Experts of a small language model: a variant of SOAP for the experts.
Below are experts of layer 5 (counted from 0) of a mixture-of-experts language model. Rows are named router (the router's row for the expert), up (a neuron's input weights, with its number), down (a neuron's output weights, with its number) and show model dimensions 320-383. Each number is 500 + 50 x the weight over its row's rms, rounded and kept within 0 to 999. Numbers have three digits each.
Before each expert's rows: "comes before" lists some tokens at least twice as common just after its tokens as in all text; "comes after" lists some tokens at least twice as common just before its tokens as in all text. This comes from a sample of Wikipedia text that the model never trained on. Tokens count by the router's weight.

# expert 6
comes before: "1", "2", "3", "4", "5", "6"
comes after: " |", " in", "|", ",", ":", ";"
router:422563431535582441492488436418473506509524525547476440535407491535473448510419605439449437575463403470550450590455511534458495597415524453544448543501480543409520485535523533480535593493506460
up0:512467509534569435483503475516494552498612553475460463574411592450485409541510490539464459474453389509517516494475532412529524491445528480512444578623557468543451447499566531468530496524512510
down0:425493497379393555526543494459557498471539624496485471506535496493533491596462517488359481459496532474538528572588474504445464592528525591523454469475448465500404506529453447474511399462502584
up1:503526506553463626477507483516405546439560536481566467544463382488580471497535480418537487527436522508552514488411492510421496505448486485512547593463524421531485453406543545501430529449413446
down1:493563410439446423437404452538556455511465525505494530483476424489379495572506565494521511422457512494526494449553619496537527516533516426426525505541447508532462541452454468466475450446548461
up2:521497512616514560493524465404446473518505509524479516508525512508438554390404517522515479569490510464439499490444516545502520550553501535460530611505467503399546551521502538499558367470505471
down2:585458526506477519467419487509465415504589582504537430496525566477569498503410445518516450502456416420597491542615442394556493612473482481484546538457497531506482553485530487429443496545514390
up3:457388512516533418545445485541493448414552470517451451524456509539490500526544502512544478509489528544490481409549585476499558567376466561394515487476442440588555515528525482443456398554534491
down3:545530480466540460600474459473438477426445529581497461518480492514453463440534479558458486466500612471512470630387428486596508500561503445574415528472517540465453553562502497534461477543578503
up4:492449498530514437575611445556477516539505519582509606440515468430580456561516443482455514514529508475477460559511487486551511487475499552458409533545476586504459451525522438469516374483532476
down4:494576512495626460423454409473412524457564484549545489607472573492555489505527510516530463426547522615526528559412420434505517576586526474538517478580521484537505461483516520555563527522469444
up5:357586474517539502494517509523469467497527534517483549532455487450423432413467456510433495369533530587511424487537522477469568466467514546580485580520508451644523467501438647531576535538554459
down5:510514527508498522585509555485380516498537593507558595603499501467488520466500461499563474478464559491431540501487508483496543381496571523508519465462482485457589474508518602502479544520509462
up6:480535510426490485515517611523547534498451512649424504491523511480514511539458493529557585547578507531468505496448515540458507494581422499650518527563571512436549505518543457520470542644543552
down6:502478533404524561477453488444391562465473572532508486454510570556456509474424567503499530388528438437569488534492573475463452478465410469453560583500437402497523539493588521431506439549458575
up7:481341463592482471464549495496499519459423571480447492503472474507484524514587628421505440442500523467473506538560519421615538583563531548591489586530518521510518521413409523484537541486496420
down7:491477515467508571445470530577486498456505594548467430474551528433476555456550520501537536503471432392505441518477518345512464570526428522565498480450575490528461407474488512466505456451563504
up8:459518564462540448536522459519549416475415534580459557528582411525501436535560476540486465424466524495549482457448470588483455563544610529337502581552454515496471566451509432473428491489578545
down8:458551517494552472513517553463419580524442464461481565545525550534512473546447557516482552488433486568530479402458537472506493506561531515486526450430517519481477507574420440378522466571552444
up9:554560461502450436455509527527592537448433553481510460511510528534473508508457519421553477532447512440509510494526570544528369491411537489525527465449581504514554547509590527506431470417568486
down9:536532503579527450575400557446515522501452561505527527391441505515538515490592538484575527521428561498494497500440477494502533502548541467470534501581513506523548522498544609515459514465485492
up10:457469583510584453463497517565550563431524470596486503477426468465469460517525505525459509543437453440457671538444518380476498524491555481448377576524479446524502469571466481526518545514554397
down10:482533438530448432469429494523437498521530534389503476497529506501501499450531517485508493529518462558475486510481587519474389542538525438563493538507531472494475597532470458403499446577527448
up11:462558549557431514511483485478571497516468509577470554450572524626488507498491480492450481587564465576484452598449533543365456547516539507442519561537527499443487547523485623556502508529553409
down11:517415535368554586540537489485527469498455503469477467535405501472522498575504461472512454565514436470475517543525469509560518481544548436479505577461468434553407405448475502547501482474510486
up12:541578538470452534566491453581449548578477539413429447508449480535553479519477565483498425583495498415462500546489477472446483418342527565520521520540531449449510562476502450561554527515473577
down12:504554545538457464567481529517572596563601553517511556519569477470465496448453478495431440463557500401497446454439503480550463507609537496497518539517469457437487576514506472431455558575500375
up13:475615523513612497495350491510511480571427415445528554596447469467509543472542558465444540564530535516447552507466476498492447515448507471478435477525399425568455546511432505403454517441401504
down13:448464523504507553525455547480565507603523477510530495553478489387514523529518471432512458396594442492663505555537529574403572512479526489490435526497505522569542474483508461500543475503536460
up14:473544495463526455459451509500488451534429520516508567475513511471550541531530547564490454467562453545505613461482645569522545480452480423569485537494629527407490535480365476559478558524465534
down14:462501487510483553545496569469527482561465499488464570512449511530391456477522560476473542477539473569449494606404511563565498610494535450540559530388484509436509465454528453511462363523564510
up15:423511527490501472550488492583477539582530489450536469614487524492580486555493495596441444503527513477517459522547447502402391528436487506528562541574459513545522559532503434571530598507570513
down15:511590482589460548473400518525442499511495533519458510493549519512455555543489482522514533469486520624536490483543477617520491480469458490482445485377504481511480487423513452547500607532505521
up16:502520581481506477508506415600492469509524515470526472453431479535507456513481570554479494473490483459641514523401477436516453509482517510490527493434488523572524545520550483565459541498475510
down16:545422468475435409546562526525529503418413472441488531520549433538495469586554483452566613487430512464450510442495514473419492516452510520460442541490461421515500495579558499549500438523511525
up17:546487521463524457425465460510463549539519526479483458524499429477498502581506472448651548525569498605437531549503577449494431515606414515484380533472516448472487472536585434559469487527526484
down17:529385437492507494554401505553535465527493521487449452552504513534589466458543467477471444442511475563543529544489444498545565507474594553533525550608527447474478506490576574504617614474550514
up18:449406441543490526558527478385532527466514545522555451535470481530549443409399478406521492477501576548420572515503506465498387508562439587432511453455547479566441610552469488599580477557530501
down18:499503435532550541510439461417553547502527350523464447474477542531552504440586544510489610537550500473429472421402544556530543509503476527555490501469423457493459395424590536541524402526532477
up19:373487453578505517534437480546486440452424521500551486553461476447464541544520554423457465577481479534609562439593489430478595610530478450520526518478505489503516536455499406592499515426430455
down19:492563475418565567463460475538483564507443537503449474557633515515586458574572549508576609458461539547490560440472494464536526601477545477584499472571511522451435521459527550506437505549496522
up20:499435487475489441427517529510460495557434484440444510521524450486480504420542522462476559514490498465605445512561589501393513478458483487570479553563568578511530498505430454425455567590510586
down20:513409518566475484452437572543415526610489467462509493501449541425433569514435496511622464467417592427627540463577579544466483481362485465446500394533472482456451429505459484536471468504583501
up21:477469499505517406553532415545440443503502508526487497521467551517406516526536440514413557577498449493403595523587542500429571446461435442516571483566454502575406453496586473507493479455395474
down21:523552557435561536491508507571498561554562511563515573464364461505509532534473432567458474539519489507525411540483478492450467474443531435518434462538523398445518525585518465517413497543372582
up22:501515538528550589481509467435503553523486574515468507643514578511372421386569492513482435428446534435425504516482519490457491463527495473505457514488457507499451422587592508458469426506444503
down22:501450477509467541523499497496580524409504406512481550503531465410501533473551448448485562514436471502307598472463555509508546508477420532497484524575543476484487557490478492476435486514517521
up23:497579564449488510507498472530549512513491438459530515512460529444521498500525482483524482573573478502540639472515512434460625500518560483484522493451476452440494462470537506522456391581565555
down23:526527497512443517527543514507500547636510529485466542558459533427410533488493457439472587534470471467450444479607452514480508557473542493533543387487431451504473449521589486451432440420525540
up24:467629579437574490468567388436486583469525471447496460427541419479440466506543445483563437465544572455469529493456484502442492455404561484507471583458485548413525441527482426525527388556475507
down24:371468517354523596536523449462542521438486562473508499506540571481474532460569550485487571457533543540474535545526514496482534556592581666554552537515398449528487468532515474455388544486529583
up25:455427416411469449403529560405569454540591516513455550487559460566522564409528511508532477549628446485387523413524469523523487412512509609472434479562511562571380548450468544512492412468490509
down25:449431402450531390389419366517522408483485459586488526486476479413412593444537519524477451482433483539417439470452534550502508467416546477497498589437523482360573485492547523503485491509515493
up26:447529472597459511534492456481555561495462516469521498444443535527485509524507493578507551473549358482535416464546526445511505548499553464529409506532555507542376478559503482416472455467459518
down26:503439507461502631539430474496524587544484558568470524510544436517459467508569543605490636533532516522489566590472601488517478503457596424481602573451621546435501459460464518593377446458629546
up27:586516462584564486503435511565483378556477513390475466443476488516495423510438515555506527553571431487453507458528518482460568555557510518489552494503473501542502415477469499478548563485578441
down27:619475554535478511496461448440502516540525456517487476571492525588473466504543525485554462485502502525465489494548555503508520553428521410536536466501541480506456497555453572524511558538494451
up28:492455489476447429575477432545484543548514503497467563487440501496530576596474465474475470477554535585496575464462549509467600569488479464447608448489581543512514540438532489495543504434568461
down28:514477512452594619475565505487481514450466477502445486474498540501550505584516439487551414513581499451502509564496532453459437489459432457500490443504481490536527570349477538480509497510535580
up29:521537479501498544454450526563470452470596458448466571485408524391491516421497589554455477475416469473504561442529524477502473569456499477526477511484555478471525515454489435625403442480546469
down29:506479523467486491457555422569535502467418485631522496554468553487544455447514472527515532478431484527582474471501505510496508451538485508476478521441567493489513546465478497542469446535499472
up30:539432575456463426454532510469427457450500549476567570403525407448437481472560569506459566538497545524484400417512581528521465445545480595516471474515465477529519543454569535491463572481424474
down30:517522577496397501386488484423477490522467458536514500467512421481479531522562523488528493579483483476454546493462398477503468528499458511548562447409484551532471483543561502528468459510513469
up31:516456460489502496551538466394560524533491473425492458529495480528574500435530580540507569564586540510507481562470473505543595480627554527448471480455442565428555514582447404571528486508504527
down31:470527500559495502529511568434564482449497519534457539532466508530438459431485476487454487586620510467638485461574513538484527527476579468505530581411679557558494454502550471509511426447477448
up32:532524549479448419500525465532546479464556568419472503462545481405479492573516565409441428575572559474587505486395429519519468507493513508450445510484452440512487581547535527550465600508488532
down32:490562475482471507559424514457436566473526514462455547495457438417468461519537449449480551478444477619452427491475431577485630518493561427540530505565591470482392541472573518527529563548517552

# expert 9
comes before: ",", "4", "3", "5", ")", "0"
comes after: "0", "9", "8", "1", "7", "2"
router:410559502639611626510537501499460567482472493520515466481405469478480443447488603551393465530506442412520437504534500608445545519464475462489545531495448397487460407443507504395579556525518469
up32:458448517462371447494520445463580459479483553490522445501437536559464433507449509502538428419529428526464492476494462479531502653539545406553441579471459480578497493548429523547572441453482451
down32:535501502428505483555455520510474468486471513542492424559543531565592473510589505479470364520460534519478512417549527478435533491433479429481581518550431408413516384500517500477548433516469539
up33:432468476543537491487510551476528473429506465483566500594523529408552555502561540451456471529505457392485540485544568465425557467573439509548440488489520459537571505451505523467428518515457485
down33:456581460577450487498412478454479492490447502472516468543534610491530633478511517441403507534497513526485473544491558471543511396487540534484482575432479505463484551498484620521498462404423452
up34:481556464512515521462453554603492499510539410489508531421453511460514541549552614460504517447489514443419582564565438515441479496532511449557580474478468521392481457461532531494539601458514497
down34:513488520516476459526460557534495507556392458524406476500475372565533489572563419514532484472509484525563402488509584516537409535467484516528538502519480477582513543458622562496471566503503424
up35:524458468603484568430466443587491543491544565595481441524455517542378448422522506461583470429490540505508432507443482383490495496456564484513500530413538492514442529456516611437483544566485460
down35:546592501465521509478455561462467488558424530492537488519473480499532435451507530473597407450667498520515526484481526413489400513449511512461465510487496412548512489575564461512563540545559505
up36:497509534539531478521526512474382434464521469381597550504420515516479452539500506548474462533507424522564504486504477447465514492505466550516414471483526551472565535498497500334544520494473534
down36:557527486461610491510440579491477479566550534511616552479437518528547485505573497534426475460542371445535601510542425490473544522549557511478539510430497413518496469452571538551445486520501507
up37:449452509568525468500465536534499584466438544507510393428482593500596503472545465554477554524495542462512501402507508407507430529409500453588527499462513523509437538521420575449432506541518516
down37:576493512491497484562435510490444577518525451500456576493466588546598535553468477486435483508475460366475503473481478503559499488528486446502416523494498451471435461493460519468411442455486412
up38:464529510557570502374449532490515417537514341499528499466421514483548487430490497560490502426518442463393489491474512483472511516505456431585513484573509561460483538480536509427496438540449486
down38:369541499475519479500519483466416508571500489446518525518485466444501524490522497449469571505485532452487497551514403449551504508497500530442459467424509536464559407493468591457478548513466455
up39:497426448488562508422490492558522530543516455518443514523377465535394450532459474500524520454547488504489543467454476510507560473497480448441563504544543522490436553480601484527503400549484531
down39:488490528460559460515563536461424527597461403595515523497570480482547416479501472461506451536507507525488516594564496464564473568496470433477540394441421506538508398518486380624477509574499419
up40:483426507501548515426482457391440465507447481456480497386466441490560606491540599473496536595488484416502522558541459489496593433477449488497584488483495537522459496451539442574513509564560477
down40:572530423492453521536481528495535483479508565448525517573492475440454464489392558429563455403531513495564551508488513471491507489470540550455523507459485462398518412410500550462430590626505507
up41:486644389563421560538563502486549555467456470402431495455599443513407402468544486499414475461534519529578469489470469496573512487492461444480499478540415433495571436492435517559424484506467520
down41:412435414474537467419455516461498442521480463487697572550581502495500575510470502506499539463508506461487514403448475513578499568543581565567498397437527430469518507515528558586531500517490534
up42:546421461514607489438526570467541522482472474560521551550430505557493532444509522414524482471609530477492454457562464501497478434489477547524552490524442551536483518548475535467541535401402502
down42:529551497475537473582494452503448531536392377526394516504549433471428519421600449473458490484576441505485508474528543464469462569497582535465504520600430505429495461526477586496503567470439432
up43:531539589539459545522545576590588414408517460431593506438522529519470438543483470494526521516477440527543504484491535510547566502454556520544499488518449446496508494451522555584591472472447466
down43:470493565532559494430478607570499483439472457461460460518505445506449512516530519511419492598500495420554499478464508444496606459505536437458541550510540581471536445515512461470536536552454524
up44:543594598491514445358546436492488527502459493543498567421536496461531545495558495467348453489523535441499566450487512474504421489526519411499537512513460513547515508460562540481588464491452520
down44:519447496425477530456506551453612610433485570491419565512433436465442613482466433449585594522457507462445475463396411486488457505538450452473517507535459516486553491510544504485471602531469515
up45:489544502536550422539486422518524457505511449587484502463562578493489424564501516509432479558415472536535457461467502513580465632498579427517470443546393457559502494450532644407518463583489482
down45:444467458474585526577588490400514560490365433454402572516482497532541517469487579455477583425480518566545491489488483446465469578481523422519370534447474481517561446492475557525475442464430470
up46:404449567490521518459507532458500524468428489471458389458511482567526476492444511487502586422458536491474541391490524489487481469505571546509488541499545488520495516553590562467526553579573489
down46:519482604483460549468537541503529560475443532521518390499574461504523553465470550531528508459438427564555478477548484519527571448414494555342463496506545500460455461491484615369452533520459493
up47:495541460557482576450547508496504484507492472547525527545476479606423505421503491543451399514473533464530462503416497475524482413498525569461642497569541531452521495558533428480533543607505491
down47:509523519448529500505441484485497460457538456440459455407483567453443543400510526384509483514504548514534510495463467529532428523441480574459441557543449553424451503427531556533479453412467590
up48:491446524538621562493499427510462570430524416484529535416486497472532479552446464551491515466509428532457530527458609463478520447472521548426473526583519480494530540465574541518445481533489550
down48:448529436463537524476575504466495502516513480583544578515453633565494497519556484483552588464463544501405480373577401594537571422516428467611468509431484458533503575476517509480496508522538569
up49:445623534452519558613526559544522474547523466594429456504505562427431513445473514533436488541423523476561490553477506489532512554459577488494567512597493428516401493498460445504515466542530510
down49:561483486362547487493489509443574542565450493497522482456502519492536512507430542480500495553514587464520484403552495508574561491593554502612520505481458440514479468499536497497558501500460489
up50:539580496435532422534512519470415464492418496602528414530529574554583513529455459491433409531569534530461652547517422463451488449505543546418448573471478451496488396407490546438486466506505565
down50:516498510440503529451605490525470585491594475515458553538559443505462577456597572472536541580523434503455485535614463493467493556540459510496491455527464522511417524500547502521508592445429392
up51:456560472572472564536543557484572442532607489519508454518538575627517516428531500559546447568507443487515495512547474467475442515445486490445510526549440514492419469552564473487437430446461498
down51:496460494555567477513545608514506476483479465471564514504505434490526509570578529498463485521626489436568512491405555509504423490552546449493567523389536480497466498474520551492467511437514482
up52:528467482459463528530496382502472510410589481402571534531432574403541523480545497539506508504501552510450481536505412527457396531479544478486435518528528452486498535526481453474467508509451512
down52:542545508461487579516594461500488426493440475421497519435554502528472457479520444436574448486545565585440540462522535535447591539554512567546519482526447468489528505602559570560499504484524534
up53:525463496532537588485437457491645451565441435444513517526492539516527459446460505422548545601483495556490487368498574526509471475461515513546522507431574523537585498579443600527486496459516529
down53:503590547488534483452561542535436509452594476551548549534483429511559504523482400538437424487506494499598534544479451528485608443487498402475480448468538472408455615559440515493567485482443524
up54:534523589537571472455552589463495511569479534477552543559502410500487528437502477516490520475467444498435505587557553417515483430525527547534439531513442529543468562567548501544525522555492503
down54:522385541463526484502463512623515478519526575471535462534517462516473568530572545472466459468393485529422451496524523546490464487528494512519540522480411488479627537545505492497495529504572521
up55:422534586553501478553496474474610548433464599484427508499556422444489538570504457542527416582416475489486599435566566427469472590470519531539436553508460404475493516553663553444472597484511517
down55:568499518451454468490539511495537605511470510474481436472449465490539546522398567526461514469524491512553592538499514446562517503513534473485624548394509460478506524492549598495502421461559630
up56:509469559569560456502582500535467485490455476533542471493497489487538447527461524528499531483598553496507435443531456461491613488453543438543499487513531424491557474523532543435475467470537603
down56:518486481383489459474608551490512492546438466545455592423449512450524478617509519531391466468506536491547473447582550519555499532448548492452516488511495524468457507474509580540552466516539516
up57:539524565586464542462589600447466489480542508539450424453516448463596430437463509472511496492481490522547556489532495510556451538480582447446476454435473591520461422482468416472455540458520582
down57:524484536522501449521445507566396496478479462516578573540485549584443512484548515519525585464405543454530482438509498638505494494528466553525377547514435447529493450480421528364431424477475432
up58:514461448429502538452540472555459410438463412505459530444458586525507583465492505398436510504500479409540535639471486554525497499465487530474597504419578530445531447446538578528504522562528474
down58:481441497511541395521572531499586416523511574449389513551568487489541500415513581604469434501484539448442487457510422520531614482537563433518508504476610492393527593583504554479536571493443501
up59:439541508599510552479461517475472491503463517478548514527507464466508495485606409530524434474530446552481488497499553491553518526504585476426621513376423566448474500528488400486482544496536464
down59:490483402520598443506475538455500443528419498556548368487516536517483353483494590453489561527433458454507501426539530536498518447517488485517440520484418545475469477589607495454502458379492499
up60:491530502461545492497525471432403498583542532562556458508478495492421509540550540505541547598521514463524459553428471397395530482482525428452537551451482520605536580482525476411421434425603418
down60:470520481468500663434468559556481497537482464409412487537477536530492488454445479448470618574487434507571526478563383393504490460561476487485506537434496478444598428574504492420505536455549569
up61:501485510568537485533554435458538543481433574600474536505524514495481419508504532479531518384500486525440420621472445499440498558555558564555554525478443411524507576484508462464561460490439480
down61:505410509520485551560427451518514508541574576590425535428558497490571442497513499475479536461474477563596464505468394540524418462439554444559512484533505435455422583472458491467518460491462504
up62:468566497532576453516501453409592489539504539506502462487484464549488557481670590502501470483537531490569550475568430436553426457552496540435479525470455508480455567371527513510551472506486550
down62:512491445382597494553445460534491428607537516486550417492538581513531570443469450468517495405433462507602469496423519538468465451456492396522397453508462552521526501481532464544477502460477385
up63:447539562479554525442464594432454538498447474487532505487579491569413484603430543546505538489526415533483523480522485448467438533549504462543510436577470512467474547568521423439446553512530521
down63:482415506487517458434495558447481556480502433435545477448568458487571435471615464476555462517499545543447532530593421403467456479523437500534470400438462524511484493526610529508489464466536524
up64:537558506474534536507567475543566530416504569515492517603569388529488479403533437431505516432478522479463469476454477449627551531564472465498509509511530527501553500527424447406502516550483475
down64:534522585587415463637458502526543520457527556517499525489604546466577510506493590517431557540377470509509416499512525494513538440471532501524506501484453498414564461521480532629412435457569427

# expert 3
comes before: "0", "9", "8", "7", "5", "6"
comes after: " ", "1", "2", " (", "–", " $"
router:426598480507584505515465501518445500435498456531524419479404448468522418563407545485443447588491380508509492506453467546486405530472475480500505602557390482454479502543507518475541508559438498
up32:483488469525473518499411499463519562447513523521524509434439491458470572474465501472566572577572522537519516548403548402456600508567500486578482422571556549486488481525441469499523558470512526
down32:489456491479535507523472589551492475526457530469579527507494564559527432600544534510463509463563506538490442495518559578528471440561530431517567455510500586579492502498556490458431568554550440
up33:404571548363465515487558443522504483508492458484503527528556499410423502553499446532519443625453536473440550576515489584462554495514399547563484583554469539493553497503506568494512458490494446
down33:557492550488517545470566499457484498447613441542462449383459527492514508557506485502513501479457483491476614477538525421441518558474540499542531500494554544473471526446546535441496537495559550
up34:513444466507492417441526488498513480511499493469510507386492460466514569516490540585522521446574540465485533475460558540497463516478487446463453567459522507432552488578430470496587524445514500
down34:494500479576550578492476526558509498495434574465440515533476479548514550560641499503453453419516475413525434482492543519500475421568459465506515534471549523485522450487557528531485568513482473
up35:410493549561558473503488533616462520524502471484592590541419532438491547412481529521572485612397458493520542525592518482625489492578437463466528468456389568486516585494461520453509312524443540
down35:539541399545576460536494492446508448407523521495551487434435530431475580431477524430506517496562576446482603480504498506558484487545418446516512577521474485466372545432498476603467471453490499
up36:516397557453460466536550521449431571577507541524469541509464566511585583499581496554512488517578448501499425508481584512415459489493473435485468653479504520454494510463555594435540456533570500
down36:469468508532523542481520546506390537476397595502545538511499488477422455538596493562459500512507540563550521478504471513589506427478503519456527547431552563473506509439545547475529529458530470
up37:470492479518569383474616519555451513523492519537575500530585449531546509577420438493533488543450555482549537489617372447511450558547419490446566408583457506570591482513504505583512532528490463
down37:417420356506440388478481587611482552534561451481442479511511489451441420513562482518497395503446495443515454541459427469537476423491470518442525465481406481442485517469522492539509420528524485
up38:458473468439486555418444514495541500569470580453427507547491520522491500517493606509554409517497543463478383505564442475589596574484462528545483580556410541551563452535529432528502541505451462
down38:489572483472490526573471510554497346562578541573496529531501508528492495502524449466528400511424400563561585481456390560605434561475509497436452543510559460485599523453532534512404547570551497
up39:508466525508532481521500493572478481643480417487537550570521499472468501474518568638453550486440437379464452437516448457488492399536442403497450381535523532502495557539546505456500433561489466
down39:492490480546485491505429473574587555528470477579444530508520518515495546418535494453573503513517437490467498444525423473500483396440509437537477490425565446543524491524591514451598494562400502
up40:572523488587522515461488528567470606535545553527532514454421466408504494487497501521617512540472503463476475454476409456559485528502519527452547527512535599438441569406546509437497558560414606
down40:527519466449427539489506468551475531516473517556453419552520532505401461439499531458514509425471555536473531535481551446478540521535515454456481562461566571476492499541532459595370519443514396
up41:480538493448485415505457570490515532582562519481496502494466485451473522546494437511463513473549498548502637490564494524504466504535456449465518441469458488464482640357531520424586556490501478
down41:545447529464551469529474518449526519525601569555570498546543499541488488424458513558502417441520519445554529515477467504632465581400510542491467458525500485570488582486496514496442501541490520
up42:476525469486586491440529341578514469515435478474463521499466475384524418549508482545455541512502439511420550501512548432530537511498512578518561541523514479481502485578374516477503427481466527
down42:511535531401477428483529533487494570529437544443518438497545396517534434412538478475479421442465480576408495451461471447485433452447599536511507426597442518434530583511584395499496533493522533
up43:520455441552412504462517475511535513499567535542425495502504434551537554548544572561476499543419465473483555534492515515516426446498603505603510451556492474451486522467488533495358540476535460
down43:584501492497500548466490451538466438520582517575552437463486472491540513475566438489465428468519476588469474511456557455519388460418547607404391433513478381522516553535474452574509475510576488
up44:535405423500465590548454501498533512486585565363491479547437497445413449481574551554509440527455458496592523524550469511545482547520672510490454603572501521475413466541499455529447525564492567
down44:509576492546489460530603483537396493477469548458531460519488379491602532507455616475508543542478461508523562479596512486534458525432490422508451475565454535397468504613521535587528431385600507
up45:515425466470522521505517440539378485523516541409522530514526464543566445491542505497496463498468465459475516515501548488439470489473524500499507501537510577464540503517363493403491485494517492
down45:457525481498638473581480485534468594537465547542565500383432553508512476544439511522556549472445507491521508483445488598466559535556469531505513473449529399518496527556488503559545484442396452
up46:527561490530535482525419594555480584510428453527578506534436591432438504523514514529515486419482463512526469483536525456543494529434558419520389488519516501569476446437455455467403452518538506
down46:486478565494482409503453425546600575519524544580473368432391479577513521505536506383431530486539562467492494458474464515515537537528497532425487455546564571537459514441458525495575491483519517
up47:568507512480482545475521578533454468545511495595521460412497515508468474565541422535601493516622508489463453529466485384505507497519530475461431549489560587510493470620519529661440584452422533
down47:483472509481503480521508547437534452409425472458472442610505505488449556552507522421548511487509482513526532520484506500510516489511441561426495548391567496539516567520526473539505538483532511
up48:556568513553436514540497506503526471460429452646444484528537493492530387495475468434547504500476474553537422475519476586488406555378474504410459527433472533545491512479507477490437489479588547
down48:524450615503477516426563427454468455453540521498410592573487465446532425527538447409469533524575454494516541538576479471558470505521593560579502393563538558541497552542567526595427498517449562
up49:496397504511446506501500536519514427505527470552499516498474462498580523437520576465436526578531423452531539528503444483495483558511542538428456488525492492509454474596451460392506574549543501
down49:505521466518485523495580495438492435585539513499574486511521526501452491512563533555507490496543515540517522507518582538458451529596480495468361487588536445544583550540516491425547560469508500
up50:515507473581499485618470522527452537583477431459486578495374547504401445538508465460453436477552469518411518489493487529562432527451495473413489535513468433489569514561450474484543498476503467
down50:511465516517476479502372481449491478545520483490530393551571464528564371489493492501462564469519501533458494431435528497443493558388514472536549505496502481530545504468422483472529455521436546
up51:555557536524481464488496496526503477422401611485582458528490512456492519508563504474429514553556471525422456424450519519477556411428500421517556512560610613503559495460429444544457559439571546
down51:446569483474352486502485513453512496515478518539452468483460518506449561507518554530516475493492607453445485516434426591438558430534438499547444521515511576531555515541470432540506594402562534
up52:447410519549467399484487519436427486510409409509412498425554483535511496518443417483402495517526483543464500541493463500480517502460565541488613554466555538553579454450443490432460582539525377
down52:523487464468527464515526481525514533542490560466541490455451508377522557528435472482581560531523413477522493530535559534569459469503526488482516498462550536614380501543534583531489485521569548
up53:518493422476473561480559551493452437497576638533483486417478488512542458404421526540441482538535498486606529402502511478496375453571498392468559609535467543527493556480485451444577558448484475
down53:490518522503536591456450489520473470546565518516445611544570512531617535492477446501372510497414533393564543469557460583567528582504517504443500499543562516468457446517515490488433390534470625
up54:484432426497535551439439585591613501504458517409406467497407455439479448497550473465596436438469506476520505483537444453463536403445517549529431471511485502538522489448504389536444504484457586
down54:506476614457443520501530504527546534504502479363435492500581513528482464546339529537509457461416537545483494526472432528479522533510496518586463418485499540508421577459515535460402513511577547
up55:498502516562436471499507509440477456414509416563567526440376580555549453495401375587520439406521509523515514485560465621549498597444468529531502414506474443545494522456462477438481524440466511
down55:475499444391509546497626458471594522473399541561575524546587593536491556515604455478539469539488467471518505503497459559536495541500557466606429567523364556490509582446418458459470381465513507
up56:541458422507548497447546382479672528485617463538495520585357437505540494501472523553546445480523522404539438564530506522527518455463486482454595654464512540502453463452557401452445518420458456
down56:504526538424434485411514511439517416610513477556525515451512526502497443521418462425538445472466511571608446426556492554462551492540509485527479585434431458455575582513508540518435471585537566
up57:532482536530506453580475498479527521477498477539462523482594419474460417434523600489603407428490431449512474466457502379432506503483490506494517445443519487465504444553443536449505452497505473
down57:509523522509565478521432561532432611517587533435472458454458429566515420412403366486516550454502464440515535474483446518521475545509418554527524499558490545587441468536620602446419496530418495
up58:394538456505529558469484583451496469525471485449448512509554438540569453505434530483591465507502467497460479597535531538587535463569445486586448513500471433520543503492452536520499468487518482
down58:467525419501537549549501502581546457515479516496444536440498407477552571401482418470533487442575539550472526404527424501486513464486462487508566487613506535501486490520456522507417471517524385
up59:514518395522512479552489439472509506545539531539380510520417483459487541488561443564495477470521553424495505559481481491473441498441460559519497521565528499437467489503521520446504452548450576
down59:421559467473457465510501454530526583524582417514442536504429531534573543575480493489529498489545474614541436523517511424507574565477549438431536398462560513543494545495451454560460481618460405
up60:444454461519512558411511518457556482510488581411461523598469563521420442534513467503612442489480517485463518465498499484534610484515464429480482458517506523513529477464591393480481473501486466
down60:508608470590550439495515573448468515494459468505523494504535362503431456489440451414466416498507477479511554508503464479427414546490498469554528514523396466535518404458523450482599475495550537
up61:440435513460596504454524508531515462406497474435518463504438545479460518442571443546533544573415474473497423504499490464519455527521502431456490488510398523574455482624542496523463464555429480
down61:566553382502520518541530547530486453550455445457523482415461540614595461495481528494365518493417494521524530496564460490525535489465595538620528527553523478419550526582504436541472618505463525
up62:485530478427471525500539527439342567531459399498455523484536494445412484465572444446458420458472420493458425553502554555399527546498474528405499504531641467411439526578451543567523517491398495
down62:438475465383473513506491597437628441557403566525559523449504538465531479458449509570579517482494462443515397487487434463499507541429431515498466483528538553483554601488536464462444535501481500
up63:488524491494437533445498479450513433486556517495396547429543487464519548501511417505487517461532489550501553568534601496543455451527434517524488494498496376549520491435493519502481481547518462
down63:482549356556487413548448550537549537349517596532537443436484444507396528527531449431529489534477503576537486452516476543471426518453555401498417546456482400582550448490469494463596503564487497
up64:489511528564502506426507499449452542377444499559547491507513535526483571488494587521430512536525509450512446479485498382576440506494566504454520505532440436506402466480467539512496443487548467
down64:417540475518499500529422561447540499543524491442589546489472474570496487524469599465468437406566494424557555505520556466556574496455573451506495469559584572466654474484514483515494597589519529